{
  "experts_per_token": 2,
  "d_shared_expert": 128,
  "hidden_act": "squared_relu",
  "moe_layers": [1, 2, 3, 4, 5, 6, 7, 8],
  "normalize_top_k": true,
  "init_std_router": 0.00711,
  "vocab_size": 7755,
  "tie_word_embeddings": "early",
  "beta1": 0.95,
  "max_steps": 6922
}
Below are experts of layer 3 (counted from 0) of a mixture-of-experts language model. Rows are named router (the router's row for the expert), up (a neuron's input weights, with its number) and show model dimensions 0-159. Each number is 128 + 24 x the weight over its row's rms, rounded and kept within 0 to 255. Numbers have three digits each.
After each expert's rows: "mostly gets" lists some tokens that are sent to it at least half of the time. This comes from a sample of Wikipedia text that the model never trained on.

# expert 5
router:102104143120083129132114148139152101102158113187147130115144119116129100101128145123133141146148135149152174116117156108126139102101125122136135139094125127123166132075133162117144115113119141151136078100131098099125124087142097138187121116133156138141175126153115088145113123110136095118134150123120104108068109149158149120124116137139103112128144113094090113079149093079114123174150189090080140132075107126145103139138122129116147158119114126137175149159136085160109140098131102
up24:088158140154091159165145138125107141099140104131102131118123125138135117146091151085134163132168120122149161112142121133144134124112119086149155203098083107125119158143120169157140103170135111103128105116142130140109121207114119138094128142133103130131123127171156122134114153130142151091149126144153086118125141168135178149103123100098111129115130140133090132089129132129116115155129103167152089156101137136083140094129111112100140195135133095138124131162148084134094105146135123
up25:126115113095108137134069158111138102145159151151096135122156107163146100150138108189163110106124157159091120146134114142154118130098148088107154133121147124170129147155142105128121127181128143129125075148137110097130073139100175135110132162115152114127094122073120158142121135104114100194099122146171121115138138134098121096145122105086157127134089129112137141174112113093122128145121115164140139120132119161131146159109151114100147093122101148139129153123131139141117138078083154
up26:151154139118112169116118122158092107114137133188119135092092146155140098127137116059142121133116104085121106151116077128161105141178109100109104131142096126132109108187115135099120131119167120141136114106145150151139127147151149108094153135119119106155121134123138140127143124109106148150163122141095100118145121144126125152173137122131153133147132155092103142154118113154122104167124136131151139120093128107113119153156147067133149103147146127151126101121179116140180140077211144
up27:114082127141150138115125137152131146129094164139152111162115106110108112119098151152139139119133137153103162143163132100160123117126092162172177127134172099143134157137179097131156129177083148118131135149165146103109136173104139104116142098156137134102121138116094105166169126107172139147160158082140116122153145137131142133154163134165131123143126117126148112130151186162178141139122151156108110157139112132175114124159108118151132132179102164167128129131113108106104115096166142
up28:152154131123110127137108158129152119089134176120114138076123137121138078104169137180115083078144153130113138135140168114123131095131122173129156093135141134154118159142162122174146127151124105115102147206153137140149116126153129123136105158146126165152125161163128142177088138125123116123132145112107118138127116210131133125122128086094125099120135096118156143159135145165118118115097149117145121111104106114155134115183155153121138120111134121156100128122159116157109129126099178
up29:127130134071134161177107148165124114107162134147106099127128104126132125126099107122154108176152142140109152128111098122148113145107097095110117149057162105127148111113141147130097149151147145085092145139119109154126120083139109156129146136170100095140105103164117128124144126143076110150178125130131172107112111120158123167094129169120102122113173145115116108075127135126169115170156108133131173122126155123148131099142095108126140105104132146166122103160120127128121102155071127
up30:102154123126127124132178140102105154102183164137092121102152128115156128130120122129170154163117125141170136124131181128103133143129091148165147161142134124107135057114130080093194092139144149143139128159108117134116141112081107100103146118094090143152162129086091120130102150096105119156146110123120092075128115128101108155124078139148153137130119095133144164145138106154127101128109107122144152133124153112127161144115088084154149111111147124110131141088111143128119103120142136
up31:118073119169123120120154105083178175126112132122082087166193134132104137079134128080115103144122083131134101135147135139144183098132131131133115099151120136114093126148125117102128134115114098128143127108159127125129103142137125114135114117125147125141104130146176109092125119075118149144095156128152150119101122174150143126128126116153142111110118097109144095149154106119164171158116127087116141113097064133132088159142100104161150151157111115108143128150128099101103169143109112
up32:075167120086119140125146135139140144109093150109201116171084159124110124107107137100200144167149108118174122148120088142166102104128125108132164111144114105131142161116139138102114115104161147131111140095150108154132101122157090069132130100132153122156165127178158103136167162156130168129112147114153137098135080131149171126146139123121127136102153100097128143112134109110148098121124120115149140151169124119124124115109128084139088128128110118125112150131094147126146156116140119
mostly gets: ",", " |", " and", ";", " –", ")"

# expert 2
router:095169154124103101140102120125151153114087137147114149150132068118114084107102127120116125152106100143144109165124166091145127109122127112078144125130110084110134107103125137118105071156139117153140123128109158134103142071163154152126120131094152129124149141116110158105165165096129067115084098115099135109155105093114160125127129151182125105156142142164117136152150119135130135136110106121109137134074111095129144181116136135108137082134122156130130084156148099108089136120126116
up24:129124106122150114162118103128147123132146171171115128165112132084120060124086095117130102073123120142150131112143113131146136146149132150105108119120117128186138108126139107153131100113145095106145089141116128140130113122162109106145115128121134176154119145157126128129135174154075126107106092128115106104128118124080147165156132102148112138128139116111118105135111151110134136066073118158121106109125105082114106138159129157146157122076116141128088059155128097102114173122107132
up25:157143145111141135163101139169123125128107156190136135132083136117092168156109143107114151156107121156125096153146131125101139116155097104099096134172140120125088158136145124114128101084098121113181144158128136097166105147101137157134168143103145107185113167155134142157144135086113135091124138120102154142171136115151130107089101102138139087103146091077099105111128136153116110091142152117136126112113125141138093128074119129140112155154127100146156083118112151156111137111117128
up26:109130143102166137153096108145126138090122127160117141101099115134129129120149145155131132124152081135096126190134137155100183136191136139149122147095128132098083100138172047110145150154132114121116073119133122107136081111146122107112116120148130106156147166123131161111143112139108120154147131119116139106139147080148152144108159109083140106129123112108118099146082105155093125079142108146109122134105112094116134110154156094113144135117143137099131146150074108139106142169128141
up27:126075144156141135156087098120141162132115143147093147131095086142121117122103141115123148124109133142099131152106102127088101111107123133091151107123122167100173130109117130130152101142113132183101133104165151129168117131155130149124138096110119105129138120085143103134125112142145132021121143117106128113092176134158134109123111154126205092143134136158090131136122174148119114135110111139082146073136120130148143116127149097146157130131142091136136108129167125137136127098140108
up28:106094125131119111133141112107108133187148135116127198121169133149148122120169125109096090102118120108142132129091163109154098149074155122085161123151139118141128129135123164123157106112138145106145102155128147150086137130075141149126118133093114155121114107132106135133123130125098149096120142146117142092121140127103102114106108160136155117118172120175133067123111143077151159138139152085151141137107152126159083152134127099098155157098166131147143099129143191099149154110128114
up29:127133144116135057145108121115163130187103167166192134142136151136135139083114144138120110129143159135114106140113125119134125121100096125105139162120116102102110084095132120105099148110150097137133112139097077191162177120133150132098118137133154103145119100151097136115139075136123127129121144165101140092093144141112114117164150163156144100125137129129115126114114083154118126108124112094130161105118111129118132118094126104117173095135134123064131128138171176091138158134142134
up30:108104112123093088131130110156129126154097159125082141100168116122089119117121141152132113149117153142108123167157134160147143131175152155132136139137076100110095143135113163136173068134147108157089101150139114136136159129127130130134137136114138134143109186156103090175134142097158096117169117095125152144119128128156159130114157108135148152078166156133104098124129128117106136161071143115131117135129084134130126131147110126145134080097146107116142134149129047137109101132151110
up31:089063179115106101141113065106130106141154151173132111125151144130091144111133144081134139131135163161172162134137145114129119137103142127154121144121102120137136160152132103163087117099152132099127114119109151149179154121161121121149129106128100145146158168114090159098122145176113124150143169130135148080138096094118162076138114129123133145126108170140115176148111124130142117104129113111137134147128157098156132100137107121156113071126170136114123108116152159149121132089152134
up32:119141137173095134121137133116110143099130123122088163124169125105118111097144127114124088110114103124130114167117168125092090120091100097106144126167142109128117099082158110132106096162146085143149132111116113099145166165144137159112113118138154153116125110144155094156120163137106147138123080118142102147123112147111135178143095117150103116165150128144098161162144102111100111138106144140119187133120124089105158145107090115122099197119118114140139118057147098130108125117132158
mostly gets: " \"", "–", " W", " G", " K", " M"

# expert 3
router:125144094094115117135136102156154135103111175192104177149134123115130147094168158163124119105142140147142138139092117124171095093116133124095127127136088110108124114144103133075093131133125111195130121117136133122112152125124155138130087157155147122093126141171090112143155123133118105091133125134088159149130132122153116131124145155118115155174095060158131118089143091123126156159138115117131137117113141143115104107129146099117144120146097135139147097160124170110066149092157117
up0:136171106169149058091112128138152156131188126171152152127134153146121155090114131156107125146153121129135103089074154097113134160072143148130079082145117125149150099100128128108126131134172143138142140116165117180087122200148108119137103115147140116109108138191091134127137128124153091126166160140111122144144111119108146125109121104088144121162121143124142131115131127132132144139121133108158139163150124133127164123106104116140102101115120128090142148114148104128123162124164113
up1:100183103113144122131099109110124105131124168115173178105113089133133134135143146184141113142128088113108150106135089095157092144149113155097112153120119147097137140161129121128130107081118155130138072114117104109124106121080139098156110153124142156112122089147080135153121123120101105116101154162129151117103115105161141121146167147140138153120123141131161141096106156060144144167127155114139113104172104119142118116149170137137119116132122106151143192136092140122115107144115170
up2:109130140156114129113155156159137109107145116121144155173141131158163120100144148119156116120143086153136077119172150093185097095154104153148127158124174127148158149155127107142113074130150113164162118120131147178138132122184123137163109101143135176146139130127108118072095131150115141131103130106129121142116129167156106123160157150108135158085137111124160140062121099096145123150104172100138092110131132123135137109119125140138104122096132098168153113147146150120102153116113115
up3:126115130152155124156129124130074143112187080140105130145156133182112098098119118100110179121134100131121177096133145144116122099126094063129125154110151125136181144133160140095137139085112099144141096108154154160137144150114117115150122137127106162128115147139119126139144072146097177178195105134081147139124143143158138122145097118137130126152136140162145155143163109095112128133129147135134121170107125132089090122140145118127123095152110140114178139104117158140138121152130127
up4:165140155128136141109116117138119172121113108147122147145163151112123108130114131122133159139135125121122116155146182134120132144149122121137140146124156137119123139134128131113141134133146119120169131154120155145135095115119074123132113114110175118103116074151144099147142124118080145164164118113184082106144166194115138112162105144149152156125122134124118130080145133133121142160139140140171164148110130103166109109142156110150173126150134144191228095130159111119105119173117117
up5:121079150119107101136139110096134086100128155139129120137123111163148157117126180127142097143113131128131120100162194129119160158112115119088162155138144081116094136154137124130105112122108141183119132103120159136141108098129120138139082155132154174127125144122088128147081121153100142160128089142067140115119165106117143142103109142090127127169131081122083140105143123129142157105129139152105125163105114137102104114132125128126127161130091094097118161083170129104086155125161139
up6:114085111156117122076107124155116143145092171164119142105138121135099130100151133122119107114135154103124133139083126114158151155127129132170154080113134103106124146147156079093074134117127119128079120130136131087138131137104115153125095094106101097124153158143112081108143131131096159113148134123107166120116135153120127130154127140108142156116124154119150091133139137138097177104126121095085130145116128112094181081134170156136113161095120136133185092088088148122099145094125114
up7:146145156132110115110103117151136115114104116152150142080148095133121158128127130096106106085107098152103136133126155178147142140095142147128084151132127129106169126083133127100141141116160131150105148121114143114158145160133121149115148155154123129090067120089115080188160138085144115148123127131112158123095135080126101135127171127143157139143122111133157111113061106173119122142105115102121171109096138118116131097114119116135109119144150086077174157144104129112157122088154123
up8:146132110126102120140125153155121118133148148175115116116098149141173140127111136151155163095114131126105107131119113118105086130138106139136117112116161099115139106106130096126161130194131115123182136110095156146111120087103129188144094148116119139096117116135093140172130106129111117155087148085128109156058114166115156098144154158113116176115134131136117137119129134125110068164169143102154126142071140135127134158128162104144158133156125092115126176113134151120128115115162166
mostly gets: " m", " b", " s", " f", " c", " g"

# expert 4
router:120112105113109132185146158144106134097168113143083132105126100115147096125131122112123141155097107153148150106127112086120137091129161110123168134132095123092130132134146096116127116116128106095120120113146081131140139123142118180121113146146153116105139138166099098142101163120128154074099098135104131093093064131112190115104115135140156137147092122104134111165108119119172148138105167147090159167091074157121143163152126110099151147164117140140138133138115141147144156098127104
up0:127108129086135130112153132118153115108129078133107170112124132104168100131141113136127132115123150140050127128118101140133125147148110130161147178122158122157122157084101139108154149167138123119168131129124090109105122096163103136115048122127085128162096123147124142136183109134125147122198103122104115104119161119119158107086132152127143127131180122122125093133140152132147106087143116109130137125125132124129115127151139159137131119134198172102138137145106090091155110142149127
up1:122154096084179119107101154140130136132194160166152110110156133141137134130130139135123126117116072164144121134108105122106132139105135135141113136115108126100123086129128107122182099145102102105140128146111132118102115159135130171138134122141093142119118124128137134133144119142153137117085162104107116138128069105161101137098062112102145135130127107131115139133170156138156114122147137118074102183116144121124101095113108175066138067123139132096123139136154156100098120188128124
up2:083137105077154141158121142138105125129137149119146112146089097154121115134151110170111091124158138131130128159111120117117130137169111133153157144083118147125097137125125122124122146146139151112162083086091114148150108139105135112101081108101118069145132139133096130125147091144146094135077169121145181123178138163152151110162150123127106170095170102110100150133167130157126132079134127094077132143136122153157129157132120115139113127114153100144141128105082160087121160115130133
up3:116143109113090151116121147074097149146191113124077156156142122116096145127108123095122131136152110147108128107125099128139132141123151132118156156137100113138079108121147098156166105171091166124150118123131148098121126105134091107096164078142132126108091119109129114094118127114118154100106155124085121157128147120100128129117098133138130102095126107121146156115133112116116143122157125073060089082142104149082115132117172164080149125162116120138109131153136108132169145103159125
up4:135159167135153123113141104125157112124149146116141137167172152150132161148167164164100103089157107114129110116170119129176137109110105123087124163110122159181160179095152152148142155123096124150105161105162149138138076154155133127115121143112135152111102170169120132120155136090090149122146115174155135125117128139180121090145094137162128168089156106100115103138152133094113142111152125110162093131115111116112105140123164111123145102149129126137106157138163146115161128124139140
up5:157113113172127154149108133159115128131166118127110131148129123104207071112134112087088093125095124082153163104134088147109115136098148122126144141140116122123118107128142110141114132131142146127143126148133104133103156087153099144101154155130132124116178127167100122154102142125139164103147117187114120160135084105127159134101135119093116120136088121116192107155125145133161181157149105146127132138115102124157142145150101111103152136167124115134106136136141130157130088124120056
up6:097160137098132131126118138099117133099153120103110130143136110143141148153145156165108166135084123123134130135158147146141122138112129127128130114127112127120111103136140091134136134080103125071142166164127163146128137143089119100095148146114132121121114163142167156134140136131080119157114135084150084139128158114167147092096140127124164115127106142114126099160122141148145162135170110161111144114158178148151086149133097068091154078114116128129097144109142055133184127093103142
up7:147144120122145118163125112127094143105176122078106153164088144191158131094150160129107150143109141107143167118135107149140130144163174105123154142089097114137142151152148168125120134094155165137110135118162112130133112112132126135114173122147137118092164170116112152104079124136103089120093120134103122149105106099120173112083127113084096142162152114144137154131129095096162117102114082146120139128136094117117178147107104090102151122112139086121129114134120133156128164116156110
up8:162148138154116093101127171125131088148089122084112109115147133114172059095112102094114105154156129171121126132097099117112132111126122114126162063149101165076141101124140122149111102133089102120123132142120143154102133098155118147104123111120140129147133167149159084102103139138114096152102156129136144098128091132107161172091108160164137125130117119136108153142098134096131133180082116109105145121113097146116139134084159149140089116141127131102142147172139138161134117133143129
mostly gets: " it", " was", " also", " had", " has", " not"

# expert 6
router:088134094113083160118113144172101151112132116187113144148162136093140111137135117155117085122131102154156120124091099119129114113100112137089143103122126077143116093148127111120116111130160161105151112128120149066177126153149109121146109129119159139119113130109136114091137174121063135118143137189119101115088088132141138113081173126129128148158075164117122120122114103088122105131146148120104120124128139126168101142149133098121094126162147145142120088131096132117160147101132145
up6:122091166122132096130120150129126125153145176131136121128142151151127093074075109124073123129153127146113142133105132172127088141120184125158162074130152173080138128126161150124142151146126161098136107126132106147097129128116181103117096136103082133120147151140106078120148116113122110107109152131198122145099168144130170168095103134153108145143121138147136185115112102093131101125134120114163106129118126136133127156133100118125141106155106111157158128124147153150114147159136150
up7:094100128139107156130108107112130121138096169089142128116159103157081109152156122157144112094118140168131106165121125109151100133189170149127181118104120114123137128139097123093112149158097115140125133097098115055133126113170103106166145119121145154114097106115143132170141159137140137132084109124134105169146163154155120147108116085153148084150151149131120103125087105152143105149138158137110105137141122144160133155151162133135162109120105117146117101117138082129147107147143076
up8:134126160100117139135132130167122148107126122134150137117096149089135116115103153080159134170103099141140162119158166157126144127135157076155128128158146105140126155127155156170108158134134127177158128153152129159145119135146172083156112139153134140124089121120144148119129164095115093125094153164150084125102121121108107090109115145133151146130111119143175159134111147096125159161123056129126149114155103137131109131117152146136086104168130130111149108146132079151168124135170173
up9:130089168139120095126162107135101092094125116133147122146123120126122129142130129115120123098134081146132138116174168142075108123129110089122146134079094120093135152126143088148127139150088117180094085117074116128130154104100128131170125101149152128136146145153160148102129162118119163167158114141122103114081105132100141163112113155135154115133118125162127192166109129122121122118144117093126139133153107128145125095135148111167128142164108134105111134076121121071087133108079121
up10:101099128150103110086105152139102139169147184146112105142128126139095087104093158126126078094142126106173147124093090159102110113145177137108120110117117117144117124113116129141150134129111107135141160110093121058136104117143079108157137091100139088089138123168139146138122172111096103160129113116169157147141090146102117132155127128130127155151110123131097099129155091116097104136080148102112150153159154123155119151152126084119115143141178089127118128134134135117127154137147141
up11:085107121147130062117147138108111095118187135152068164138134108134165131144099116112180088143152135146143148112109153153133115114115126141111131107166145114164113139163134126112090095151119143144110105137099108103146151128143154102145122103162130178150121111124180116125102194111108141156098142165172124157135083119165126170124103120092141137145119097112173108080140145137131124100095132119134143164129134147143131128132161125124139111142121144125101109124142083135099088120113118
up12:157121104116112150097153074142152166083130100159102147156090118139091129139097113106167103103107156127131111085108068124177140117128133091137134182127077124157145141167090136134133156092112100125114120154099163096154135139167126136084136122104147112137101137120132136132161102145100108109133112110143108157106133125122117119141101138082168098128130095146144140139111132100112149127156127148097094052163102086144129143102106143127127149147146141118107144141096131127119106141134144
up13:119155101137136158122130181150127116081123152121099151123113125127153112072158061110167144142136121170146137164113097114157104122132128117096156151100105108128120107133163175123070084150164160081109162093132139135112125158135096114139157119135107083131105157115101106110140098148161091114133130150119124109114112141128139135135131125128155145123141148127127142147158148139145162176121120139102104102192152124118142065124166135138124146142085129126143143124140120116172091105136128
up14:136108151114130128133096175197171158113143149149128130107110123095105111145117126163151128137151100125138153083128151131133122166153091118111149169148176111100146117126128154150107129148141145158091111085109103124122118116138112105125100141124148131145147105138135162137147103096133139134106075190106093146154084123135156105132094140128127166177154086135142131095147124103140130151141120163146101132102129139165178151132121127144130178162142116113096132145129170104141121071128157
mostly gets: " 3", "1", "2", " 4", " 1", "4"

# expert 1
router:108162121121127059126105114112111110125173130143100111209121096135129147121104143140116125131140120122149176159101148067145105104098104136121160133088122113120110149145073151094126119106141097126140129139095149138129107121144075111120145140161165161161126168144104136110130139132115117113114102126107101058129101081138143153124128161168164138132102102145103116155118098119146126184141124121098120111132098119147154105091153132108137132152144121113145094125142092147103129159131126
up70:096164111117093160137107104110102102118097115144141094158108128101104120169186135125141108129136107089131131169113171091156083161151121137146167110122137136075138124141086137125113149112162122108116120136113090109141120140105135126139160118103140168098141153101126142156139138161122099116087119114147142099098134095119150140125114096143152153112131166086119158131149136121132105151141117136140160155088104109132160097107110127137117130082127154186125090150106075185121152133124159
up71:152151154146132117147122134130073094138122135109143129109123111147115095161148149133171152100100127161120164136148155108146160145112115085175150149139104122159154169173167130159143140154117139148116101148127183108071117105144128141150118134155147133072116164177094128140149122104133154100155152132146131115158146134143152148160118119084103107147146130129153131153115132090140156107132116115109083113124139159125091111125136086166146155181145142087135121102096133114110083112156130
up72:140150121121144138108107096102114170179126117129123130142090107160170116128123102089138146102139162125176170126151135148126122131131103137105121094118137090127131149143162113135122118137122123113145149139077104095108105142137124151124152149117136172133134113146109123136099126086120121135118143134122156063101094154110152169154100131175138158134124151162184114084117155142167090129099108112130113151166130092157135100163116109166138114152127164155161137138131095111111099073177111
up73:135113174110131178126128108108101134155117148113147112101106119130109172141135100118104164094185137113146125156095104134133120159116158138139124089130154103117141113115102113120116152120084125117113186097136107089118141134121130120106115119135132117120099142084107137139174119121096118118175126120134140106146138115136136117141114093107079077125154142125103117115147149137150172141134157094116134138080130106181117103108150201146184170132109135109180102147143125138150113107111086
up74:126143155172128113074153148113133161116154118123122093130111148132159122115122105093104133149103139118135173093098147118115089107125160118097143137108119134117081110150123084126125159129103119109136152184122144121179117174143140168098121118112191122136158166143106120107089099093086123143139129162134069156139143108123123158104161123158155090136118116129143133111083120159143094160115091147121159153136082130133177151118122130130142146103149127142145126160147105125154118105130094
up75:155110167088098126115081087144135171145148112100129145149117161145098124117104125131111088126071140142122167181113131103155141149113149094101120116134087171122062156117113151149095100103142126117128144146121171055152117114140130154136136083092144147124126137153102092159115124119144154114138163119128090117096134135135110129152054121155122129135143129103093128144124145152094119136140127147110088124117120142132155103121093105117113112147134123083123128143106148145139083113107114
up76:130059131116150096179143140158104150131161132131125091145109084122161122139094125123176113146130093115111161125156132154137183146112122125104119109128101130128130156118126148137138151134114084133140136120136121091106140097119129148087150161113164129158144139141147141134172094103131178122145110145085061133136168145167118158173147148118095148138092147105121124165078112155093154123135102097105147140120183140119115135126119087094145126148108106139124113124130117131105171114124150
up77:116148118096127086149148154135129115127110125121182115113143138115128121116116135151115114093099140105140126148135067097112107145087165123067110152134141108130139107163128068097147110127107130132156100150137144122157110095111169136166163132158152131122111144130157097123114074129106143115129133164144086153110104125156129173113121093147117123147120136073162136089133150110125178129142154125122153138107134096144085115141129165133137096149152115084099120086097070134159134137100112
up78:109138131095147131086109125125148097166148128135103177166155149136141130100138145122104130109108130174135115130153128191157116147153151134146151096122174108111105111106108140108148143156168139112127119184128129120115140104131154099146077149146178137116059076146121094150117133106075157159130145090112131121136113128154152106110147114136109129128117148122104172107088110106110142169127133168109124135109148147138095121105112113139153145089139114129158131103128143096103176153161150
mostly gets: " in", " on", "\n", " to", " of", " "

# expert 7
router:128130130106124157128125156129143084092127120137081142175110081124120102104105150126109133152111127157164127128115131119161133110076163119095157089089098120152148116108119157123116116134131104152145070152140123125113125139144127160133077154149146077109153195149131094172147110117127130090131171132088106108123139100153138160120132185129093119138130146129148121124171129117153159122108116148118101136112125128158082132129157151148149131180107167114121146145113149130070151125128140
up0:151116176154149141159148087146136110161156095093202143093117152121103111083142122163093130122113102163140120127150131137170124117109148120101128179169080130127135124116098175143144116081111141120129121112115141120108101087148147174145091135163119199114112105123100146145137115157108089127118112141128090144122133170145154151127145138133103101159117165119133139153132108136121121150113102134121195131111164133126151134160111156106143137168117127128133148147107120145125097137111142
up1:135140122142121124107086140099079127131144118131083113165144142082114114135101146087088113143116121195161124115101108119101113106155115125087120140086132148121128129129147140119104133109141140171099127151137121158115163175078115102136120155121166138175093113165115149084150156112120142153137097125119137090161090104073119118142080134144092074120131135140158166144092139130109092082102111165125142145138141166138134100120124134106122151123113125119159136112153116157129120116162139
up2:135143148126096126148144151113101108139143113128119110080107143159120073133110139095108094142123103151127113147092145095119136119114177116152112136145145123131152144098114131110094140116140128085126124134125149134137119147112166130175153122119195141127138100155114080201135087144123150144136144131115105114141108128194105109150118169101142072091114164122104117164109115160113142088116177094137117187142132124176068109130110134142144133109118127124129124154113119096130140113124118
up3:155132111111138117143141117153116126150056148087135128107112114146112117121155096127085138129131107134162131107098157129169121135086102125086153105095101079106102154133079153153112136121093121124134112127138097118100147145189145084071103071131084117102105173147164124053155138133128146126120103102125156126134133121118144177145124146130123142111119161101145149118154141147125131167125091115102114126110108134118115145154100117143121142144142130166135177138124149141115115122165129
up4:111156145110111157132129131166124165130137150123134123144155090118167169154099069165084140148113135151129140103096140162100160165161125136088156144157145071137104145147142127127130123130125099081075126127113116151166133149147105155103152096153155149096124138141120136139153102113144126138130134151141131137140107147132127131104145115125110132121150138114113109141089097130126096120128137109144144044142145125122117120145042118096116121139114138156146194151155148155138120119163095
up5:104159093139117133123108117117156126138111137083135141132120132096123124143100075142094162133159142135159129140113105113115125110159094125106157119105161081175125088134105157140115160090120093125146083172108141126157164113122127115102150167151150095138151117155100127135142090137105126147159123123173156137126136118161127136098136106164087194109089158113102116121109099131115117157137118126088102132133131113160137143093102133161163180147099142106117140181125143080131113112153134
up6:100094125149072109181144098105117124112128118109144121147150111156157141139145130117118144111191119128137121083160136118148151148105144153135165128092106125102117134119184116171144130148138155161083139158143095167154168151120154144148121124124149120143098127162147105167076169162104150131104143133112135134148138114098127112132129140119120069114127108135150157126093106146125131140092147139077168127140111114155071174112131138131157148133142142123110123143144119165147095139176099
up7:139123121098119114120133133172111131157146129141074118135112123178118122090107120093145133123167133168115109105122145115186099141121140165110101129145123161156107108169174099109091155134116067120139132105164182106165079155147107139157097102103119146101085160138100110104110123149101141077115134135145143100127096095137108146128109137135157132132115143144089139145122112122106102142134144120155161101094139164101142115142147161147164153129139081113125160113106143104164150140140129
up8:149127146133082137169174130104103139174112092116106131148098125115140078123163131145157134093122124109146126142129107110140110097142100132095143145176120108181080139102125112140097158097120198208108124125102151125116131136159118131142139134152130086155126138129114158154141142120127134112117164119110110099126151142146104101128095174124127078114146109145140106104113087150116129163133120151118127178117116090080137115123147127121163130132121097127131171173150159113133153145143129
mostly gets: "z", "u", "ag", "ig", "od", "ab"

# expert 0
router:104146104092102124100086136137100091120116154156111147097137137126152151107160122153107139133103122148130120136094159144142096135132106100103148077093100140098161135117119080103152123127115148127120168132090092140149154154119111161162131143125143117099147112115102120167155113079151129108166149161135118099124142142128146133093141128129100162143111162139117155127174117101140141117095168128090158150133120087148108167102152172141110129111079138128127121170090093169135152143163082
up30:081122099118158112125102130182068117113104106119145085145128149131154151045141118153150103129121152145089083104093154136107138103128181113136112093121111090145145078140117157131094078136141111097117147142158123133169131112128126138108110119129101120137142153115166126114182125116139164125169156087113129133151131141144108118130124138097141148117122125132173110112128130126140129160146144086125199165113150129120154114102118112120108103178129121098122140136131097144120122139143150
up31:092158083121146128122113109153164154094125162160114137134121088154168153142152122131155157142121172106169161160128128149123123135154133119117177129115112161122119170166098119129116147147141111111103159130125137146121151121124093122099121154148185175138133128120111113146145180111129126138107090126130126147126175125163109108176093090140131122146136120114114079100162147139106141151114150129140122129146111136182152112134196171120155139140094142169113126127098133132108155153132074
up32:110157100124146094158143108092092112140121092127082119108100114156136090076135079135131111103140111138097120095123122097131129117133141107126131146139108164090151150146144146168116166146099126151192116172158142137142099158084119132113133136183141136132165112110151162114123119079165130107116139140131088119138142142126140111140110112160142057158115098100121087108149142108130110133135133143159101096065085140111151117150108132129144129147123126123122105176122093135119129151127143
up33:121147147124123149138118119122134141107133122138105110090105138120138142103111091162121185143109149118200130152113100143102088115096105122140116157125143107107127110101147087110135132158139102129123095161089095140158146087118081137156117091126101117089131083106112129137134148090139084165101129138150145068158115151113146135124094142112073150169108150115110144098126119145131133144140143170131110104141141108127156131130160143162151141122094174155142100117143127154117161147093073
up34:113125118159184123158107103133116130136114137102123129161127130119165120161155135103125101136139158098108150150118098115134118148117138101104142073133117104115139095090067133155121171151124126092106128152119132152140127136109152152135097114111163138135085113075107155150133151116113118086112136144170098083129170138174124136127114145134097132110156150121114115106098113095114128113114150145148143092171133097150118143148123124099195161190123160077081110102151121137148125148139126
up35:087128136174142102160145191121127148111141151135105103088146117111129106133155113131154089155128140171098114153119141107120143129128129125111123157153130114092132123124103152108120096095146136108148117076165132134064114146139164128153134127157111147105134099119123112134129126093111117105066096103119107160147102132145159110106103115113098114118148154126147117142077167150175108188177164178158097151137089128103134096141146101130120130126142122097122146159154135165135149141138127
up36:149094139106126131104139076156123115142118092114075149120137122108132139141149155107111087143142145081127163143142143127157087138096099158108115124074108122144138137139109120111084140102151121160136099146124137101139140153127142108148136100079109108146149133058167112120091140138091121110134160152147136119106118135155067072148106133123156119130073142158140126126120119098129163092173156133161151142132102129134118122129114099115097110156122107173132072144113101122140136132135169
up37:154152116085071106125097104155114188153141180167158143130155134120119200159115125094117134145145163126126120146116177160129140167156100123150120085083085160120115131135104110128159088150093126129097154120108125094157160107108124154159134132144109134116143100116115158124129166127126169076160122149122118126110159133123110133148112131134105139096131126117112111110124103115119155114108197130130124137123108158167145130088121143113167134136125142112104131133134104140128143106156082
up38:167134113118130137113153149107135100098141102110130145148097103146123163108099144085099146132091133066140168135155108106138086150069162136108155109163146161140129093113107170125131116164171139139143098133170101127148153092104121106154123148103086178118127132158140115176180143139114092128120173144126116136156133143144163122126103140127113094110125082158127134118161143139153129142088097129156125152115155143140121165152141136125120135141120139123114124123143185085157144133093143
mostly gets: " the", " The", " a", "|", " his", " an"